Experts of a small language model: 3254 steps.
Below are experts of layer 4 (counted from 0) of a mixture-of-experts language model. Rows are named router (the router's row for the expert) and show model dimensions 32-63. Each number is 500 + 50 x the weight over its row's rms, rounded and kept within 0 to 999. Numbers have three digits each.
After each expert's rows: a language model's description of what the expert responds to. This comes from a sample of Wikipedia text that the model never trained on.

# expert 55
router:516502507533592521497462517485521521461481496511491550567486576507488447486440459455460543448550
Description: Full year tokens in birth–death ranges, dates and infobox fields, such as (April 3, 1953 –, Born: 1992, Population (2016).

# expert 14
router:564423492516522589559521533504565520438457464543495485521477479574492427521450477415435550424537
Description: Auxiliary and linking verbs after a subject or relative pronoun, such as was, has, had, would, been, plus infinitive to.

# expert 1
router:561478442522496534503546531457534544449444418428574493558473561558543458448450492504438506480526
Description: Opening capitalized piece of a club, team or place name, often in sports tables after a pipe or comma, such as Char(lton), Bo(hemian), Ol(ten).

# expert 61
router:495498442516537519587557566497542622440453460466515575533425502498517461475472467453500515491564
Description: Surnames or final pieces of names in lists and tables, such as Smith, Good(man), Box(er), Pac(kers), plus Jones and Johnson.

# expert 30
router:574406427561488560562520487472519566500475464458542422564442532597544442466440459473499554423566
Description: First piece of capitalized proper names, mostly places, after the, of or in, e.g. New (York), San, Las(bela), Sud(an).

# expert 15
router:549413508566551552555547549456503553526453444534562546525429500544559495371481479421455534499538
Description: Colons after field labels in infoboxes and taxonomy lists, plus table pipes and list dashes, e.g. Capital:, Kingdom:, Librettist:.

# expert 26
router:531475511497481507546558490391532550471473475517491573581488530543585451497496491474438535502476
Description: Opening capitals or words of headings and cells in sports and results tables, such as Singles, Career, No., List, Results.

# expert 18
router:498477447544594536533544483433522535424479450461541467607481527534581447404442451474465485432587
Description: Short everyday nouns for substances, places and objects, often starting compounds, e.g. water, wood, air, land, oil, foot, rail.

# expert 56
router:478416395485504495475520569482544512422509544478533521574477535588513456483483414483476467451519
Description: Single consonants or short pieces in the middle of foreign, often Turkish, Slavic or German names, such as Çaykur, Cătălin, Bahnhof.

# expert 57
router:572407495564524562530505522399544566468458424498507581530474479511546468444450494412438547447520
Description: Paragraph breaks and equals signs around section headings, e.g. after Source before ==See also, plus infobox labels Genus, Website.

# expert 21
router:478500415499542575549567554413527554470445442450569535604355525575563424437433483461429583484532
Description: First pieces of longer words, often capitalized Latin-like syllables in species names and proper names, e.g. Can(al), cor(nutus), hor(rida), Con.

# expert 50
router:527457457565556552544520568366494501478413485517551489493505508518464511418459461479444520469501
Description: The word the or The beginning a noun phrase in running prose, often after a preposition or sentence start.

# expert 10
router:543399479529550603477606567447549486407464494507464488483467447553557480429444464485520483502583
Description: Short first fragments of longer words, often after quotes or articles, such as do in dovetailed, du in producing, fa, bo.

# expert 27
router:468410440533580519557498483493529566449408441510579521521439556573557464505482427457491498480526
Description: Final consonant pieces of Slavic, Germanic and Nordic surnames and chemical or taxon names, e.g. -ić, -kov, -berg, -sson, -ls(ki).

# expert 46
router:554486455525492561493540483475520511444489404436561530545502556605511463469435495445432543493534
Description: Ordinal endings after numbers like th in 87th or nd in 42nd, plus mid-word consonant fragments like log, rs, iter.

# expert 2
router:583473499596504492597510563490510497501455477526546630546482554535591413505477412456459479454532
Description: Field-label words after a dash or bullet in infoboxes and taxoboxes, such as Country, Genus, Location, Born, Head coach.

# expert 29
router:502468443538508645511519534482533566478464441561560577489427519562516468435457450405443496461553
Description: Pipes, semicolons and line breaks closing a field in tables, discographies, game logs and address lists, e.g. Label: Tim/Kerr; and | 32 |.

# expert 12
router:467444442611539597514508536434479577464412442500490496563483547577546471413444404415463497492524
Description: Mid-word stems of scientific and technical terms plus abstract nouns, e.g. stratig-raph-y, phil-os-oph-y, method, sequence, cell, system.

# expert 9
router:538438456522490548538508578461540521474408461527546482484491560543559497384446505454516490464613
Description: Mid-word syllable pieces like ka, ha, ja, ya, ata in non-English names and words, e.g. Powhatan, Halabja, Agha, Kambangan.

# expert 3
router:563445499499479592542571575468629485455469479498545573610434486532492440494406521394449478454581
Description: Closing parentheses, brackets, braces and quotation marks ending a parenthetical or title, plus coordinate seconds marks, e.g. (0), "Oak", 34″.

# expert 48
router:541448530498528530518492563459561544396451462439508591480436536535518520405429406458513469502557
Description: Opening fragments of words, often Latinate prefixes like res, rec, exc, enc, inc, and According, frequently at text start.

# expert 31
router:472482475518588512489523469400553513454466395457472545559456424609583466468455488468429451490509
Description: Stems inside longer words taking suffixes like -ation, -ion, -ated, such as nomen(cl)ature, agg(reg)ated, rel(ocated), indic(ator).

# expert 58
router:520416409637559545501476490499517545447464453430503540571442562496545464520514406487428541505485
Description: Prepositions linking to a person or source, mainly by after designed, directed, arranged, plus with, from, featuring, alongside.

# expert 33
router:494472450545469492490541511376560561456491451468431586510470555482525436421508475404459496513529
Description: Pipes and spacing cells in sports and election tables, especially before totals, plus party names like Liberal, Conservative, Democratic.

# expert 43
router:524497489521572548549539537423535557497478485431591492574424498536530492437464456443397499441555
Description: First piece of a lowercase word split into parts, often after the or a, such as el(dest), di(aries), co(oking), Inst(ructor).

# expert 54
router:559466495501516571506505557497537524440449481431536587539409520504550430441444501421465507419597
Description: Newlines ending list items or table rows, before a dash or pipe, e.g. after dates, names, species authors.

# expert 17
router:582506415587548553543555498508565573416476355478532497548496549534492456497462487449483547427616
Description: Currency signs, plus/minus signs and colons, periods or degree marks inside times, coordinates, prices and race results, e.g. £, +0.9, 1:10.82.

# expert 22
router:513502416503613524510583513482479502428464497477555510547476460546466498369464491462436520455638
Description: Pronouns beginning a clause, usually before a verb like was or is, such as it, he, she, This, there.

# expert 42
router:504474478502534573519573493459509540438460460468516481568472551526519445417463469428532454496606
Description: Word-final suffixes like -ing, -ion, -ment, -s completing action nouns and gerunds, e.g. scout-ing, supervis-ion, account-ing.

# expert 13
router:486421457471513570590580527497528526427444499485584563526521496547523489424501451487469503467566
Description: Short letter or syllable pieces inside South Asian, Japanese, Irish and Chinese names, plus initial periods, such as N. N., Sat-hy-a, Ak-ira.

# expert 4
router:479524509489565555513557552476554525466476469569482510550441453498608489463465454486495590378546
Description: Nationality, field and rank words describing a person's job in biography openings, such as American, professional, footballer, politician.

# expert 0
router:514455403477532567588539569459548560468449463476489581516439517551555514496455443456482488457543
Description: Commas, semicolons, ampersands and slashes separating items in lists of names or places, e.g. Monticello, Arkansas; Kollár, Reid.

# expert 28
router:543482486590571501558535568488609568393459455553499566527462481503576423465418489417426557480523
Description: Opening parentheses, brackets, quote marks, heading equals signs and LaTeX backslashes or dollar signs, such as ( before abbreviations, units or dates.

# expert 52
router:525514338589538570539484562432485562476447473506559497494477514551511483463436512415474538512492
Description: Month names in full dates, often after On or in tables, plus following commas and day numbers, such as October 24, 2001.

# expert 37
router:526537448509490488542501557425615535476469460523505525601507528501622504481461456492491462366579
Description: Blank double-space cells and line breaks closing election or sports table rows, plus coordinate symbols and infobox words like Geo, UTC, Ref.

# expert 11
router:600476486572528497484555529511551501443467427508586500470523440526499387439444453448454536531623
Description: Relative pronouns, conjunctions and clause-opening commas starting subordinate clauses, such as which, who, where, as, while, until, often in which.

# expert 41
router:510486500496509500520517540482549548498325493430548582551458550537576477355468461475466524455540
Description: Final suffix pieces completing split words, often Latin taxon names or technical adjectives, such as -ensis, -ological, -ous in myelogenous, -ic in cytotoxic.

# expert 51
router:556463477569556535552564496526549542432448466522516552548435424469556470402425435499425527474518
Description: Paragraph break after an article title line, opening quotation marks, parentheses, and name particles like de, von, e.g. = Kokkari =.

# expert 8
router:499422510529496483526523536440484526461457473451459528506461540528558497413481423479517584426551
Description: Hyphens inside compounds and list-line dashes, plus prefixes like un, non, sub, super, multi, as in upper-class, word-of-mouth.

# expert 40
router:529418452481555509510517546486542576394491502469508591588412464554514489486474449499471533437508
Description: Single capital letters starting abbreviated genus names, initials, country codes or coordinates, such as L. albus, P. clara, UKR, WBA.